Weights of a small mixture-of-experts language model, trained from scratch on English Wikipedia: 15.2M parameters, 5466 steps.
Below are experts of layer 4 (counted from 0) of a mixture-of-experts language model. Rows are named router (the router's row for the expert) and show model dimensions 0-127. Each number is 500 + 50 x the weight over its row's rms, rounded and kept within 0 to 999. Numbers have three digits each.
After each expert's rows: "gets" lists some tokens that make up at least twice as much of what it gets as of all text. This comes from a sample of Wikipedia text that the model never trained on. Tokens count by the router's weight.

# expert 46
router:513475545552530393529500586541439481489452493596418498476494425470497519522540400416514524444514478579449381454580567441500442536443519482493515468603466527493487631531537453454440521487420494469443430493472491404442536455453447468525470552466516510430434577543532569519529498497496506499474491525452480498428479496504632530395490493491517540439567463540470440426572478399524529479499
gets: "y", "er", "or", "ary", "ry", "ty"

# expert 11
router:537480478582464475559486509497491435521417487548489379563463464490465509582582444470509452496465439486588359485535574489540402523452541447504497461533425474592522523475449430532488508481428532429361453553531522450549566472464469520446440623516502463510508481537563494566476411557611504446519500463535468555445505517511514492472568543446485503589492530475493519494505367488542488480480
gets: "-", "|", "==", "===", "–", "•"

# expert 9
router:600513516502525402516445526481576535450408558533573440561572433505476426493552487541463459477516361439564504439552610491516493482497564487506493475561437405476474609467414514495517613497498484437424495483504524466447487418463447486448452537536507587463505533534540534582538547506576479494485515499544411569465477483529528484382521510453483496540525501487465503466482518474574619582495
gets: " T", " K", " S", " Ch", " N", " M"

# expert 43
router:493450506493396412550520648507466418466480523526576539488496395506416483518550561494508477419498477492469406512517534499566378495433591533596536517609473482501523607504499439534513570455490511441471479534476460447502518535430464578513460444432432520510495454555498531536523531507568534476441519603590454504470426442483483548488579523440522524540570456452498475480492522455571554457557
gets: "le", " pro", "vi", " di", " mo", "ru"

# expert 6
router:557401564508514502597464597499562344554423535618515479575508437490478588561457473474390461457435537479519484522573500440484478532512494487507581474570509523525501486446435464541494591502494469508421466509527533481529488426414496546450467564516441517422528501489504482597503524433556523447418498598562555517563512407526521492493607509445537539452487486493533496443519481462576506538529
gets: "ation", "ment", "ion", "tion", "ction", "ition"

# expert 24
router:527511575549419479549469620511485473478448482557498469561463441473426440570438443442372476398519424527522494499558573489475548484447539479525491523500464485538540582452398459538462581455455440493384440446468531499436509473442454598448465529514502499412460516561498475561503488452589538428484499565534490462438557453537568503469526535505476555474558520496523471410551472483496588609484
gets: "s", "es", "ers", "ies", "les", "ities"

# expert 33
router:590495520524509458564462551465637477584492577583503472500514398488452521486555424511509491488462488465543532418553553523514396489461532462475497512626413485362459575456453456540504621473527521481439457470502524493498465498399480531452402594473415568491485514506532491484550454565564521399463527472499437529489556538463596471512537488427473493461560509479475467486477468478559536522549
gets: " P", " G", " B", " W", " M", " D"

# expert 56
router:603449554607494439575437541523482432506396524538472448565477469471478531474471453551451474433576449442475477459492578513521491599493558553457559518567381475463497550483479528508567520457386511462470477520483502452523568442403501660425504523463535562513494538503526522562487413511527502433501537566566456529474518576482477558436550518417509550458472494452433493466453460473486585524530
gets: " |", ";", "|", " /"

# expert 38
router:486522537548473521556412587533598437470498531588540506552502457410469497519616494568509461468504465495533459464524567528522458496471524442516475530595379468465443553417463544529528529463481495478497473470552558438418589427470433543414431500522510574416526492498529533555527513476488537382450479503533489450523438486487561564411459485448560458457574519470418495503490460501601594506596
gets: "'", " O", " I", " Le", " De", " Po"

# expert 41
router:598428494557462459581447585553618512491458473544603545518465404500393520509566484488436496499478466503489503399549524467511393463490554514534493527561481470483493546513503472508527544548459475475419436476506508419477538461403503514443402515528463597442427450545560538540552425494617538459467478532555472510559480550491490503471564500416411548531532462462461520412490447452503563580500
gets: "S", "N", "P", "T", "R", "I"

# expert 21
router:526410500590453499567476629522562489501454539529495481613516479496384501493504455482451466441529479518496427485487502387528528563489535544443587456509525529509437446526487502510524525412404543464435466471554483376494511487510409520508496525441441574502469523480540506594534492537509484440428492616564395534514418495511487549418535507459411479464539435564499461482483407438541556526535
gets: "ta", "k", "ga", "da", "va", "ca"

# expert 18
router:560480532594475515561502563479549550531431517547555496544479455458441478558544476505438446453501465498606460530516494449536442579476514478510511539529490490406443488467469548562452588441391490505454496441490528435389505477392394541422433515478548609466552478552504453514467492547593564499462468540450430525532502554570543513451499523400605502469567549420414476493538499417505504472496
gets: ":", ";", " by", "=", " –", " ="

# expert 0
router:518453435584492504555475503479448442498482503542521439614476496476502487573593486407390462397456435518441495461508568505458428551503530575427539437547494428434513476456443488629494548509470548462454485492544507415452487469467400552435482582527479579461523471479557503481546494509517474425453465509557477488522467537544540459485505533451438461482486509478416391393457449477583574583485
gets: ",", "),", " May", " August", " October", " September"

# expert 20
router:551495566595502532601464575438574484572451538607556447517553471469508484601472528471512445465488504501512517412512544499525431506425561475483558532545493467541458494473481473509512552524464425510479443489558468402407533454477440568417515513572508559452510497491520497441521430561569558461443457630474500425511490533582601437483547505486438525442537510544403449477516454534613532563493
gets: "ard", "art", "day", " years", " year", " career"

# expert 44
router:597427505505508485529486517575506357590432473564606502557535464473522450486484487540433457520498457435516480449474578499495482489483620502480485554589481458530498567452362435557508519553444510437375500460490475413505541429480463488492498536511429546466503477511607485480552404442550521464484476617479454535525521466526521525392550477536489510492536525439476459451524479503501527617491
gets: "f", "x", " h", " ex", "ol", " part"

# expert 2
router:534481530507426377574476587532538470489483507519558431560537385481506428545508427515412502418468521479542462408552528503516547512511605495451531507478411498456500466403431466522418530432427516440449487458508500494481560452456426568512450567530497529461492514620491512575483509455622541471431520482537451592467531468479578590473497441535477572511525425488439478453470445459507521499554
gets: "s", " S", "S", "es", "os", "sh"

# expert 19
router:533474501537538482607488537549538443567384519530531499571459423461509464521485470533486479494526419509556487473517555464569340501486541486507499507544441468479463574477498481547482527464366506500378481525525510498480525484453406467519442508528384484526533490540523448583556514447552503352504518554506397555513461484518631569491520490516472443442547505509451483375527496520531570515505
gets: " f", " C", " c", " F", " p", " b"

# expert 7
router:499502576514500521551488651540494423574444501528453533518541452492408507523494499455406523455435500509553526473539542393542459584426561599408487496598518481505456555454422452479476584513484483500457489512494535495454581483429474580462491535497491535420484492557517558505489532530526469465526516530512319617462548541544574474412495508527540531590504541469535485471551516466578506503535
gets: "ed", "ing", "ated", "ted", "d", "red"

# expert 28
router:587449511554482523468452551525547466511448555537526441496526399461395515511454478478479501449546482553526451531580580474493535519474538551390490530556454450520487518516438484585505531486455538404442443507500496458456546425469543615384430557471484493394491503560547488469545492521568448458488453533504461497513479462554545535364578491438522491529508448538464392472594482464563616551523
gets: "k", "s", "ch", "y", "son", "in"

# expert 60
router:586476512537555568569468593469555397463418518573531459509497387480479455590482436459519456505481449451471509460494572486532474453489524579460516550514505499478478553524482521480462581473465525460416505501465540367423473508416475558503440558499466618433477566588597505459565475496575551464484471621513482515511515478529490537479573546520472539471528461448459467431506428432593547562510
gets: "2", "1", "5", "4", "3", "00"

# expert 31
router:529548547532485500539545511538526489519458530611579420510510485487475475494484527458473483442496486509551424527498555474498486457431599490506472558538408493525560616539425432552478490461458551432464463477469494411458479472480400552471466615543492581532513526499593540486481549477573425392512520602548450494518508442493449502486594539446372524430505509560516551430467431487612562543510
gets: "g", "gu", "ge", "ut", "mo", "bu"

# expert 15
router:457477449518377451525524560507468397463430516572522507540497454537473468547507530566462450471522532537545504424537546524523379479506514518455519530504372496496539549462434537532521519464492503480452516496523545367480520406453516574407515547476494504536475554429629505538451513477495473404431418542481413528533412422609542563543553540480562535473550517486426447484487458472555536571504
gets: "re", " se", "com", "ab", "se", " pre"

# expert 63
router:580463496544470457527488537493549474489489493538553462508564440409451442536407467541443500479457500476603449466525485452471480477466581494520446440495413480483447599488479551562454560464466542463491506491479521464457444418458443510372483564420474645469494570488574529456525460497523548549529485473529542536476558507496569637503540494508566496452516530452412397414565429523562561546543
gets: "th", "l", "r", "m", "h", "v"

# expert 35
router:615440470546489418506503606482549468506474461621474519463549495469486501516480518486519427417502470531550502494502580518516461543457632436541510465600434521449411588511493520541434516496432493454451482465492472482466525499482581580472530573476407547514529506539489496565469473533615469485393445549502465586541493510578560536465596541510443559514528466413467544399494537532548473577497
gets: "op", "at", " ex", "mp", "ph", "em"

# expert 34
router:617463471571559486525518515501510504584453522559557418516532474505484523532524496459441460476482477516592497433546545451485337521538533552461535583526403464403524602456395494517429596462449526472509508517484551492483527474496479619450448515518521551495508480584525500544543507499534467481457549508604468490512419486569543466408543454480537560508491531418477462491403484523551540555391
gets: "it", " st", "min", " St", "ct", "act"

# expert 61
router:491455500540445374510476538463509439557385486610496437513483497465457395496543468452549441421502440427571422390496533430521487557455493575496481575552508497509449498448477468587495564478464507461533496516478492555480494483371484602446493559500427507458502541476555530540530447468550545440476467488533464571490497394540601554480563535445497508431548523478445509477494486463627550460504
gets: " the", " The", "The", " his", " their", " its"

# expert 39
router:596512468582470429476478583542577427492427498575547477536510474526472463524527514445371490471503472502550394445590511487550488548470521502467503512574479603488500511387450513514477546492483485473399360545456484440402500411523487518474518534513376577475544477520550492526537509560536461369471494501498441512467519543550531529529538449461518545431471513464451387487515472445568526514534
gets: "\n", ".", ").", "X", "J"

# expert 13
router:541490506519521402582466582530564438530482528540494416488546458513512470578418392498502482399457430561481421494595575505578544462539612493493541608516471465508459474521411448549513569487369486485501519539502480454443501484477458538464508605526416531501456470485534514483618483494608560451494499474498523540481483565525570557524541522450524468405522509492477427423507494429522509443489
gets: "c", "ar", "ur", "b", "in", "ul"

# expert 1
router:593401528587532429567475614519524493534488547547515473550482417435463474586567470401446462472478489490567405463531487410615507517471546581490560473559520461451448533474484446512469495390509522462461461486489478379496633459493506521504468531444504619486529489485571488506530406531548494390413536502520451484511509529526549510435518510422507563507518509491475442492511540443515547549503
gets: ".", "==", "===", ").", " ==", "\""

# expert 29
router:486477487545537466498425523480480495502508486540542462481493384482541461494505486509547524368549470518481449494516480452416460481454558466511491597529495466480465558503487480521494656530433497458381461502512531456484551466442527538426398592486468516424544514539623524526540508527595463375506455590487451476552503559536506523521522468410481515521537520440467429460490480396600587583473
gets: "u", "us", "i", "au", "is", "a"

# expert 30
router:554463439549573516600474552444557424435476528519552424492555502487399564506428506535528493458450430512551417488558529405520442511391484439490503489551418552475495479481466546603453569520389520509455505529442540438493603444418438504511433566477520562392531470495505528534492432525485508471424553569485368540478521486472568494510541475453517472475567556435460499447485493471518532538448
gets: "i", "ent", "ci", "ti", "ist", "di"

# expert 27
router:494491547486432536552455530523486428588485493527524502537548483456469538505534462541430494319494420495447474457462567490591398481444594505457506549597475526509478526450464481499495489402380448466475472497532471390467558520498469508377418612524454548504486499470560437542476515492527536435437525556519486468443421523586523604485513504543416519493559480493516457491540499447520577504507
gets: " in", " on", " con", " In", "In", " at"

# expert 36
router:537434550546556569593458563461552423466428500516565400517514434475490459484516505443505423421456487518567456461488549476491460547474546592520479533613475505512500597423473419551478520434418488499419419579527519415453537436359432497485416649476468481448519556467504561514481523535527520490495457522512476454454463500536504496480497524525464548468540497422507450458550511432582485545535
gets: " 19", " 18", " 2", " 1", " 3", "20"

# expert 48
router:480468515494480509469446529465570410451458462492449420518476443525459468492571467433487468439514506514517423456539593421514492457466567486539569453502372483547482629393457516535548518490468483435515504564530518455533646428443496572454411457474495524424472546502580553546506523507530551442462497574514476484466507566502531519448566474521539500466521458425449424474405491364544555529515
gets: "|", "ro", "ir", "tro", " su", "ho"

# expert 53
router:526551496518439468519401505482495476559492506528533413533460454363463470502514506530446441449500476491545373491544554516575465550484553511509581513636472521469531564456461437548541533525439489522478497465519452516448522480431485516396445514547439575423469531529507522536576484504737531434424453505526431494465507552542498468530500507526489512490549526447496422412501539455533501526527
gets: " of", " in", " for", " from", " by", " at"

# expert 37
router:499488514518516485528514553504600459581374546569474432507564451480420510521532387486415449451500486560509439482501547430475548464477592577451503501590389458484521535429462438581395534489495501498489460401530470487443531512421466506487489490489534642454523478460559526494539458489583489486512477449495443512575509509552501426477528563491512501438508503508405377498537447496506603553476
gets: "w", " w", "ill", " New", "ell", " John"

# expert 50
router:592480497534468422557467577489551442560475478499502409509567397500397486583566461475523507419498499527502448512559619513443500565404540538496541515522486514519381517524398377486520574443493536454459475469541545406434507433522489550430486516519504592496496550546574569492497497582527486505542469535511367521446526472466476457470520470494452525537554517427443486482419524475523483581522
gets: "en", "an", "z", "ton", "ang", " An"

# expert 12
router:546493584533474407554480542469565453573437513546495448528536473408456492550467444498465413325460493529546470431589579442532501510512546501481552602581380515527554535442452448514451533471509498482435455510491446429503541496448408523491491521450425507361468592454544537499468463496503524402514485492496474453426519534510525515468488503389530510523520523489460473422457498558489516567525
gets: " ", " re", " Re", " un"

# expert 51
router:527490483510477450593433551543473451610456521622585459519484491452443520548518424493446433439503468466487497428526549477588487561415589499477527486491440465455444558415451523496468581468421542474508399438473542439462520411447510569465479578504466579432445434514536540547515543472544460416457462538518476485473520549482534545509570481436548482480515498471394492459458472383566573529483
gets: " |", ";", ".", ":", " 0", "–0"

# expert 58
router:548458540586470513573477548510552386504431517538574468553485456352442534551535483472500509387442447511543464470572544521466528487486528539471446456627465463421463555456475494493418543481439524464434491523520499455462607353490531523500477468463484596434453586497530475510472537518553491540493458562488426527519409399551498499556478490518440416509433526517471412478514532456503526510515
gets: "li", "land", "ian", " United", "ia", " Li"

# expert 4
router:469491499535399451584507511499574450462424542542556433532523453435427435499576502468499480462498489563647443504510504488592444548471577537448503436573435545377427570534441420480553510517427520490439520523487528403479505441470526469462459516485454527493483500573596523556488390525498540497394518524592462501483426510501546523560457493496467490517539515456442423449509531442606510510487
gets: "la", " de", "lo", " co", "co", " La"

# expert 59
router:516473484470515506525453582596528497619456527551505445595521436518431437498452502462465471500530444475457542446644542451549407470463531527476538435635475522512522501479519487503470496455346462460434519471494535525473490450504420611483458528493473590424458494594556478441568480539517507508496521524562451533435468570514591573497553511488546537488526494482441407447428493440549495484528
gets: "d", "ad", " with", "id", "ed", " D"

# expert 5
router:561428490512441484523544601458586510442358512622515478508476475472518454479468526528457506463485462446597485429586606503544454541532534517529497498559446525509537515432494481552466576440493496476348514465486538443495522368504467560490473525527451540506548504551572507433527513543518491432462488566472478485492496528534504507515582449426545524563600528494482518435487535378582599516482
gets: "\n", " (", "″", ");", "Species", "^{2}"

# expert 22
router:501460474505403581524483615531520445565431487508553466528598516438484537585443477403468479435484481507505395480485574416533451528507535515538502430533453500454535430527490495485497497533518495461385444491537545456422556464449505614429430525436496548437532515477544578535512523526489495437446482574528442504522541512550616494495588507505555566466575523413490439508470420495548542561599
gets: "ing", "te", "ure", "ting", "way", "ning"

# expert 49
router:486424499571381617583566583490508488480439498561501451527465461487492531492483526475458475403446499507553441523449526444527461538457585536434528519520416468549455487507474472511487568503496507486334487500488496450431536447420545486447452517555538584479512477516530522543564480453483503413409471533516482494498423439574533552511508496471508576342532475554442430442531422464529576500450
gets: ")", "ce", "me", "ate", "}", "ance"

# expert 17
router:598474527583474538578517553541494493492417549609567445487490496475480467591400467496426527520558415521525488467490513463480428533451550536567492545533471498468461524430409523485496565438426434413527486552541455441487518477404388536386473502491436520475477567553507539478504538409537547514439462516559461505434488482580583428496488507470430582469521464429422453520512466463587554515515
gets: "t", "st", "et", " first", "est", "ot"

# expert 14
router:474439533518516473512489510536484497498442534532535513516477416423489521505443526410432453517452424462554424473550523457446487563450572467449538490588463514530464613442454451459473535542390561471492467466509532376501627450550467537476450565500466459396483553534520567520569432476570521387477533499490463530514576544493558554574472505472560476453609507510470490478487505554598518573590
gets: "e", "al", "o", "il", "el", "ol"

# expert 16
router:505523493471478447500479581512562390518456513553479414598487431494445385519539492469517476467487471473529442495514598479492480489440557527428481469528350428421539498482526484511524564421401468420475468447508459431507486435510517531439446519500428513439477481439540512558496561557506536479512509500583416547514458527491488512505546566460596490467508464489441443469396486500590663499555
gets: "ri", "ra", " Ra", " Ro", "ha", " Ho"

# expert 10
router:515448523503514538550528531536563490564390526567577475508476352439430496560423443457520516446490459475475485462567588520528495511397643539516539510577429469425494539436490479540500549474464528426399466501498538380460559489392475533515470543481474514417526521522596472594508521514518481422479501539560515470503476551539546501487500432534501502507522533443465482474472428414602544544526
gets: " 0", " 1", " 2", " ", " 3", " 4"

# expert 57
router:544500436568487513481456577418563427499440504654511533532493392417438515512539523458495469451508523549502475492502541462464524555393622554413496626565519505501486520488467572531474543435349477518462499497477523435425499473500468553375472550537476512488503515436550541550501531520563543429445514466576440450501451516526487554517515486467545547584544544555502488440520515443556544473483
gets: "a", "on", "ia", "ma", "na", "mon"

# expert 47
router:503444521502433434630499541541482462608427509488604403517523457471440457574525457475493521465505486514493434479467606490466457426476497499541550564506461527485530517476463466520439623455506520417522479487478499368460602478447443560522519640450394529483550503516569497493545444481528469420465492508507479515531435492508518480455619448535476527442501467436495431505502538502612525547524
gets: "ver", " dis", "im", " tr", " other", "par"

# expert 45
router:522462597556438496519458512506446556562400532503542477603551454507393423502547490452474478380526441456532441516499547455527416583504562573486535453604471502544532579539394516510449501467478469500477438470511577497469516492485414503394441517506450521453497547547583460580518537453566492539441552528507412489474432547532553534514543530490555492432553497518408514450481479453560519610484
gets: " and", " to", ",", " or", " can", " as"

# expert 26
router:483456533580464446581427546474473467490319478565576486499540486410471495467525487497527526482526419488539381475549534488531449566442516582481541466523480501562521484535526527551506564450433461508508491496534490493460572446491399613484402617502469509404522453493562512532495497447577548474449479469622491500468561474499532488467576438554518552519521580495393453436483460501517524534525
gets: " a", "ic", " an", "al", "ical", "tic"

# expert 55
router:531416503493484450524438541456492374560497517596542484555497474464410449542472465505452432402453440473521499503460576459511480497484500421525533556596502532490458537449411513530401508468478527493421428463493519449500601485423493549419452460476522528441480530507491474473533474430546543476520461492579372467558446596531539497385585496493483535463496498501495455466469506383585569585495
gets: ",", " that", " and", " which", " who", " but"

# expert 62
router:496500530465416514523453552503575464490442538600523475602560419475476437527587462533492473439479423482583343505567624490511485464464565449476454474544430471425498499463516489504463549457480463472451490475467500485502527487458484498479418566447401563476498542498544522529461507548632472379444475558516551561514405473516496479467532478411414502494500571461509459509446495475555582548546
gets: " Ma", " U", " Re", " Ar", " ma", " A"

# expert 40
router:555473518585422493526481512523463411471451530528452477512455436469410501476455467428441487347440515457605512453543551496475523524455513513522501551617446517525475468514489461478501583432527527481561491477526525414456451518434444521447447546415519530460420505547627512535457488512533526472400506527544369562577488547528514582465555484450532475520521486458400473469491502521572618479488
gets: " was", " is", " as", " be", " he", " were"

# expert 54
router:506452559509553477504485586510581486527478440538460477556543465450466457581553496472487477515496478501533498503468576446577435482449602489435546562566414444503567584458387533546481540358443541432433455462519549539419600544454430578480470534469463463471576524465570497456548493511603468464464472506496460441543469467502508498442530439468484508461556441473431445423436468469564591540487
gets: "p", "man", " p", "am", " Man", " Sp"

# expert 3
router:523486573540461532536522563499530405494431521561514404508517433459475561536462509497450442386533502548541450486539546436495482564408545462539537525596491488468475435513343517473519552421491468422412457550457482488428607465482403496520484550510494568495560431486542470570534470538540605455402496503556480512520494467522519478431553546503446510496534462469469395371498496475551527536497
gets: "\"", " film", "ation", " music", "ence", "ion"

# expert 52
router:556495559555397526606440546527530446514486487581522403558531377483533454552509464598490476494430465493508469474489555474502440550429528527550520492529421416522485499459473516544513616427483507420443426402497538430445497498476457525511437594547471589439487507543607498504529471567548537387474517455512507525514395537524536520489565516453525561478492516522461494510447544428530528567417
gets: " (", "–", "/", " /", "(", "°"

# expert 23
router:515514484548470545533472559518552413442428519545537459542506370460518467530466442480474455461501407473595411484530584473537387444433591520523554502592477467471504607487561503444488540534468484492496500520478513518482540453430392519479435559424402552454492499541514503579478477524473505483474509497527473589527499498480607560528492474411644501519565476497439463512467546396532529526566
gets: "A", " \"", " A", " E", "E", " I"

# expert 8
router:527430514519446496592440535566491452459466609570513556512555509360444467512513488518435497490434404529528539475521519503489511508469587533559539543581373455491465554404507460575466552437462496471503427535537569303457541466500475570432530526477519497495523526562552552484546472489583498486400497538452454451515490555508446539445532527435554528547526509494549468440469451512516539532527
gets: "n", "ne", "ni", " un", "fe", "no"